Experts of a small language model.
Experts: 16 experts in each of 9 layers, 128 squared ReLU neurons an expert, a softmax router.
Below are experts of layer 10 (counted from 0) of a mixture-of-experts language model. Rows are named up (a neuron's input weights, with its number), down (a neuron's output weights, with its number) and show model dimensions 0-63. Each number is 128 + 24 x the weight over its row's rms, rounded and kept within 0 to 255. Numbers have three digits each.
Before each expert's rows: "gets" lists some tokens that make up at least twice as much of what it gets as of all text; "comes before" lists some tokens at least twice as common just after its tokens as in all text. This comes from a sample of Wikipedia text that the model never trained on. Tokens count by the router's weight.

# expert 4
gets: " |", " the", ")", ".", " |\n", ";"
comes before: " ", "-", "|", "==", " The", "==="
up0:129105144151142087159152141121119121124127193145120116119124111147088130162132147126115128122184153124068133188138119125140134118101116116129142082144166158151141113116116173091135161158123106
down0:112168146133115119077155133104126117113091149135110139180170110154102108117144070081184141112118157151120138101170085137130127122139135140147110111092123112099153150164115137125118117121107125
up1:125107126128121133149127133114141131140162128097155102121138115090136081119170115080131140058128124148119161173138154099131163113104142090175078163120127128142121119137129128097124110108137134
down1:127099146129129122152135167132121168137127157127153130146146111074150106165142100091143154099161138139142156131144140087121138120132139142084134123094115140105125151149130120079160141103090117
up2:150108115117120144081139117170139135145140142147147116104122093153109124137144145116167129116113148131097114134139131115140119107092151109130167146146139116160164156123153115113116141139181163
down2:165151165111147144129137145159120094105085156115124118126138120115130116140112130135124106107116140159167112161155145107080145119081120138120121175106085158098132168132139118116116113163129110
up3:130136118115104137130096149120095132122140136097123111136159117144124124115108170139121150157130122126125127103149187123122171108134116139147119185147140129121124138125119094126136099108106147
down3:109141106173115133170110188157083129171138084112104110190129135125120132131110121156106102138141135132106098142107174129113076129128092171082125126125115111078138154113096127135168126147131178
up4:134142143145136106137046130113156132104131136119166088126071133099111156117146151089133107125136166122087131143125176106131130141133133163104138121118149102149129076122113106129113097124133070
down4:130108182143103108124114111171117172140127157163100156101110098115156110124146146145116120128176107098178112115115142097141121111130126100151113076139114157143128109128141145127106097175119139
up5:135163126129110156124146112150145154124095134136156104127161134134137100096126126168109172138135124109162111111171103098086121094114111157142111086118131176126141116142158102129121100131135116
down5:116171126142127114169126127146126148117077114108095148122088147160163126133126116121120113156170115153124119131131113136170077137136108106188127141162112125113101154127141142126142072079083112
up6:120163123131150178112131122151100124159137143137117139142168114087134157137130149168127113085124121125111070122126163120118114114141106146164119130149158116112135122129157126085125147107112129
down6:130158101136101140172125117130125132120151101086093141133153122135128115185122084154106126159154144169084110112130139144132119151182079055150121126173174099156164125082125147123119147145115143
up7:159114130130133133109141123123100136129152132148083157095168122132113123107144115094130143185114087103109130131191154149158145129119130086114116104140149157117084104133159141107130117168145127
down7:097158127150124132130080178139131144148147087113144153113120144125126077131080152158126052150122155162160119078135105124157171118146162118163118098119111113156120125112107143085155142116152088
up8:138141128135130134166106122121098134097135106124151085092158103121160133117148121117171129108124153122119112149138113124111173148101125133124111135138159104120149142107112140118125102102122128
down8:134129136143105157134149179101115137118093122169155106138142077148132141108164110115082102130133106134147126129136164105183119112135119151137165133133100116099142083109126125154071062127132144
up9:119125140124097123142151138113123117094113136119144164131145125143089176100082115151157102133152134184166156113105143161128119141108110147182119113096148095130123127121149106146084121143126109
down9:121169133122108125170142123100109118116126108125134125120119188113109149131124114105118168143130147188114122123116158138148128110119129145153153074105112135102126132135114136104138116128145147
up10:115133130135122158126150118099129112155107091087158112148135115109110113141113176129112066130148106120115121103098107112116131138178113147116128113180082100076088113106187124110160172144131154
down10:135147119117099115107158151167127161137138103138107121104160140153118121142132115092127073115128119106142124115159096133118145106169121136115145116142116142120118125129145124093119152104133141
up11:138136123128108134174119144116147139103101184119137164121112138123113171108054184132116113154110108133144087125102129115140155159153146146128109158107148133119118135129088112115130119118107100
down11:159136070118136129138102155123129141099145107124133121126132146139162130069144126110129170176110149117165131148133124124114091167113165130115153132127147145172132135145112132120108158098048153
up12:143106129118161129147095122166157116106132132167126077134123109099078148140102104100116146108124193128143152124119119112159128135123136142158122161109154107160126141152108151159114126164125149
down12:133102121129137141143128169152168126168122146134140135137161119145094129093161147116141150096086102106128126158162082140156081139086071166128118093092107156120139125135156127136154132105155105
up13:138074145078103139143181146103155166129144170105122150124092107151120092141138146085168117135135133154127134131096111088155151160119092114117188157122164125107129159124148134129151133144122086
down13:117122133155119095101134180083127173143157141141172135116106131111112137110107133149073101167140103103180100102140167193122154141189153102129109097134107139117151118130163104103109105147099127
up14:138084107138093162156125130129154118129119102111104093119157112167110140117128148135112152167129096132155097129111114138134150072108112140139144123127113128145126108114137102083136092151139176
down14:130112099109103102095091130123165178157165127136101156133163118149138137166175075096122127135150099143106103125155126119108143146118132101151140114153102111126138128149114143142128084117135170
up15:097127133130167079135126143092144118102136132171128130169155118080063140152142143117108117115117150092128120159139091140110153168128136121130141118116108093141133094089127149115130128159106135
down15:122141121158185096124151134151129134143125144111089138158157137101044114125125113143106102118106151123082135105073159098124135128147125095124153130142130156148126100139133152114161116144090137
up16:106139116125103162135161100113137120101103088151152139163076135112163088102111115122191139149153112145151143128133146151132128092139061097116132091131131089140096098119160151098097106096123118
down16:104124078122089150148106189121140140148132121087094145137089143130156153085085141112109171101096130130105107124164123184176096130124108146167126104096102119151137148117094125163155097146133142
up17:175126132105133070129108151162162108085141123142142168111152129173140121110150162093150124148093096152125106129098121131165135171102134188157124091095135110147137129099126133120076165117123126
down17:146155131142128131152124114129096116118108092115201100146135159101092149148120139116090140150131149119079127192098110146128138130097141174103082093120090083098105145141127170131142151096132148
up18:140138101121129185091124147132112124077132138131138126141128099169148078150128146109167113117160134110102132090151114117135128106113140179157157169088114101132138141106176126125122166132170133
down18:192134131145156111122124158112126142090111133123093126093100121113170046118118102138134114137121105138154101110144106113112122100160118097152136113123119123092128116115170106152134130170083114
up19:150154095167132128130116131148126107117109113128126144125115119161144093139165161144123142123133114071140159117091144115144140124122120139146108144162093092173130100126177099152123125120150105
down19:112123108114118134155119155142109127160108127138170136116106122132105127127161131141136144134152152123109097108134112193148122111096112113077148121128126115147123112157154104114130124143157114
up20:154116116116100117133106110152094115152102125164130190125122120157108126150175098071118123133152116158130121110095104108150110108134105096135103132145131067138104131112133108098177098189095143
down20:146138137135152153147126143153129153123093118165164150136178137163119102149106172109120118114142121162121095143133139138122097120114134162106138146112127120133185096104158109125148148114078136
up21:144084110118080119137118131191142125129119105165134099130147154115139160095146151110138155145129152164092133161144129131109143138086147114106141103124150121075108131136138126119094124142104121
down21:079153155130150160146088132154125131139114112152119146123070161137148106129132133189178152122131138121188151095133120071129125106154164107145139130145156144105152133182135126121101107125132155
up22:140117142128146129141147143150087116128120121110120184133141115128087135094129110122149151119134163100162120096138053130151139081120124119126150132109123162138099094145141127116121139114092142
down22:108139178130140085148100134113140150076161133106136146156132129095135142118122154159148102122079159123127115121118115109124079113101167129103130103143159116126133125142153112130120110126163192
up23:128099146108162181151132136124120138143122164183117110112149110130119135140147136121092125119100117155153111152133147140134103145110103098131175117150104145132122114126167156127155145143139150
down23:126105085117180092094143106115127148110145093127105125157133089139174156161161105054070120099144132122094128141109121184104123145132080155110105155125100095104124125115159112087133123119137120
up24:127145146151083113113153123152121108140193116071116104111118117121121142190139148128177093149169116095137134087125132101142141102141147107146169119102093100130156147120195130131115143128121119
down24:137160146143167119103096129130077145105156127125095176108120123160113135147139158120137121153111145107096160092128109165127132113121120114094151123124122134145141105122127146146156128139115159
up25:131097186111113110130165115123118108133115177077120126129127152137107099105118081119139107081129125155095081131155112139117092149097118090163132134111105141118146100140121107109124134153105151
down25:113166130120137158124134145107106136171095118097140099138136143164125128162170089139122117124143137100165127111151122129150126130147187149135140117123159096088121100165164185151082147138124127
up26:166121087160124088149086119168110107165161129118118107140140144133147141116121133113153157120105138126088143110142134137072109091139160150111115144096107107136128090129114130133104096146178143
down26:121157142133151138112101111124076127120113185142088115131140119137160154169150148137166096101100101153123115097148149127119123056065101121113131139163125114114123134152180139087163139134131145
up27:124152110140102101128149105091064109134155121160143083122175121140123133086158130158118167127129151172155177144143133120170127155162118087096187145142089117144122117121108146153137121102067135
down27:117146130157132149115156124146104128148149128127097156150157103144175134155135137138084087123122170122129137105168170093131114111149125076113169094102151124106141142157097169118131113110124134
up28:138159143113095077135133149136137123104134141127124146121144151094114149121143116107143160102143087126142180096145172111102169161100098114188113117136117140086127133117173164123168102123183129
down28:097105126169122146116164083168098107128111102097141129105150142126146164111106087135069100133120110113132168143125137117129139136127129167107095162119165151121128144164095140112130148111135138
up29:156137101124147142123118153133133136150125117105152144129133132137082054128141128107109121125119118133164194162095076101134124110103130123138191165065141142086095096156133122150104123107146120
down29:151155135116130168092112128140136135164169153124141108093150106082128097164120107117141094154133112103120126160123124096109100084123110162124132131120156152099163115115101104119147100074101123
up30:151134155139154152120101139088111124112116143130122091125121143126111148144156158169162139117147134120115149138131191121142134117115106156136144154103116124154132116175091119107118105140178139
down30:125098103122082155121134121153119174159148086125116159129092151141122109152137147173128145126082145119132148086124157131103133113120132129128146105100128167151142140098150084142128127113162124
up31:120115104114173122129152142136092109123108152136110124124135125127156105076128132136176151150097165115108173125099129124134080117122134100138156104068141138121122131147118093113152161101090125
down31:138143152134128153152138112111126120092194129164105124153100143176145142099154142108129081183122156175094106134140111124090136168162070107103118115118151105116105180147178128155133116119114087
up32:122130100080139112146160130143156133104136145089152119114114126114164138156150097139145152163110114174141128158113163129152172141086128127105099197108076117146149114120140117139119160116155131
down32:111153156177098136124128142135147123149084107131139134097142146129139124140108172145124137130140106171151113097139158083113167101122135173105129144149090167140072118142137134145130136114113092
up33:119144107116127098141086111148129124102123118136091146116114140119130099096140114127103064178120148120112124101145117125136138143138130113106156172141086101129145108123102109122111138136110127
down33:137123131154103144152186095102152108102161094120144143168125142126103090126157104124136113144081147137135125134131169113143130095116135137153149058121109120141124142115173116151103092123112128
up34:132133078123153113127115133106133170132110117134119115133159123178147136130096177092117132125150101081117150100098134140193146141087123080128128154150105137159122123132144138122113112136121125
down34:135108117059128136118120139133138082115080118141117110133103136150176139109111090119123173121134106140148147138096149129102144136177142151122096155094115174066140120166135074151138127133145106
up35:118149149138127140123074133100159140106106159127119111135138132142123147134116075140141089102038165142117102106141091142077116112156067108092152115144115120102109111127105119146093100129164109
down35:134157105106130129144074125149139138093127089115138170149153118134153102141128120119064083092100138180097102138138118119124109104122146081119189117129132141146141135148168077149125124162149150
up36:118134112135101112140118147126112108124150134087097126121158133133148121150134137143119162093145171139148104099095102160135153143127166144180125108116076135108098148141102096093108152102182120
down36:101111111129116130100115105192133151120157128074133135152120098110151113119124144083132137186140108110167128110141105134128084116105100131125093143147120117080123176157101081152128083160136121
up37:122127137138082113100116117141131098115117143193126122097129123103110117117109124133141112133083112123103091111140136149142127129070104115149141079140150106163150149153174129170133111111145144
down37:122133135124128089112094055119109138123106131117131126125082148133141099136147106083112115109105125088100128077147169141155127138125100138124089130162145099101116150071093149104210133137091158
up38:137135146136104171148100108145148126153088130105130118136150117115095126117082167146153100137152136118132140128132129143139113112111107170131144116145091141142100163138125135127136135121135161
down38:084150122157111107090158155174158125173105109119150185147144104096160109120105138139115151145127134107150134099147147120153143176108114108141140136135110120102141115082134153154109143110138143
up39:157163100095134154086109139136144127153096122147112152131140118117127132117091127144096133100142093109160095100131177144145121117159138131166142102127218134160132122104091100161104096141137144
down39:103131081104112149153121167102180158064133161103107127124117134134107139126136127154181161115152142102120124168105093156162145086154132127114143167148168132120082126144140165150122156124088102
up40:143095129106070140078138144133110121131135143073137160117152122122169139125107103110160148139143131114158143157120159099124108141131092136170118153123131151173131086121159140148152152106115108
down40:139099135171128119166122115159125145060113142117108114183125118171128114137118122135149166133108113125119134100159144134122145087172143162123116144162166091138133149090104113148128144144131111
up41:122097162128143137121122124111102143140116137116125143111075130159101135116141152094137133155160124119131111154157176128120111122101098086146134128076095121118126103141138143095138131138115107
down41:122114132161116124148102078169139117143152135120150091116117126137128136145146139111095114160110109131116085126167159128094114144136138108143192100133109110156130110106145159149146127133124122
up42:134121162133100112085150125101095122140155100129133124106081143173185178109125117164116140165148132128126125119125127122114146132121109137156082112121078095143133159134149093126152118114093096
down42:094086137155094087142139139099146143128161085144166093123111125131188141078105143110143124137130156147117103078159152104135123094143138114176119061116089104129139131151156111131140099180140131
up43:117143172130121140139103127077124134134097181113115144112128139110149123161047129145113183173071093141147136130141153144155132117164121162126166122135147116150108140139143128143100094088202118
down43:103103139078142138120108155106127131118094117174173104141140115115107165152136128139138126149116126160151121097148134159109105100087117147119122147099100130111153113168111120185194124136129155
up44:126119098172132115171112093122083114121161111177129141111110162092115147187095145121101123176118108129123157072154165140093126101124115139085164143129103109161152117150113097146160125154126138
down44:159171105116158083102122132087137115148142141141103121158135111115153150077136056136107094143136096123111077114170149138128099123120115132074155175120134121144145092138147112102146141095134152
up45:150185107164090076175087116106119134179077124110116154135132138130131144190088163124104126153152136090164116127122082141108132120171136100167118121115136086171114128085126147104123111181123116
down45:120115172118127164125130131124130102124092143121120194148113088107147146121134136143127123121128132148181180127129141143116171171118121127137113122141141124103078130142134126172110099118132096
up46:142148135118121139107103142137111126110113142116092067133150125104094139139142113095067080126109119107132147151117117135124133167155088113136130090103114063123152148160111147137107158160185119
down46:150136144137140154143135094159134148138122143139138092140122166116123173086139114157129112116165113150137142171136126086120122072120134101129124088119167146130146112131136119141171102124153145
up47:125095091122106102119128139119117123095151168050144138148100144093121122130101100104163167127070112085132121151134199125158146135110136110172105137128113149108145109142160095104128110081109135
down47:128175175166139193117138121126168124113130138144142120131095119117144136135146111147117125115082124121127144136136144110139046086153132128137162136120113114089096133131134106104100144133123092
up48:137111144127089165171126140118152136123119143154137089126141131058131124099080107105162126179079156127143149164150143165157123125110127136118147133158111133134122149132118101110120101122110181
down48:116105170129109121098111127144087192128132151160111124149144157081150143126155118090192118151119194102151117135142109111120126171109156146139117150164109109140108149133146156145128156153127088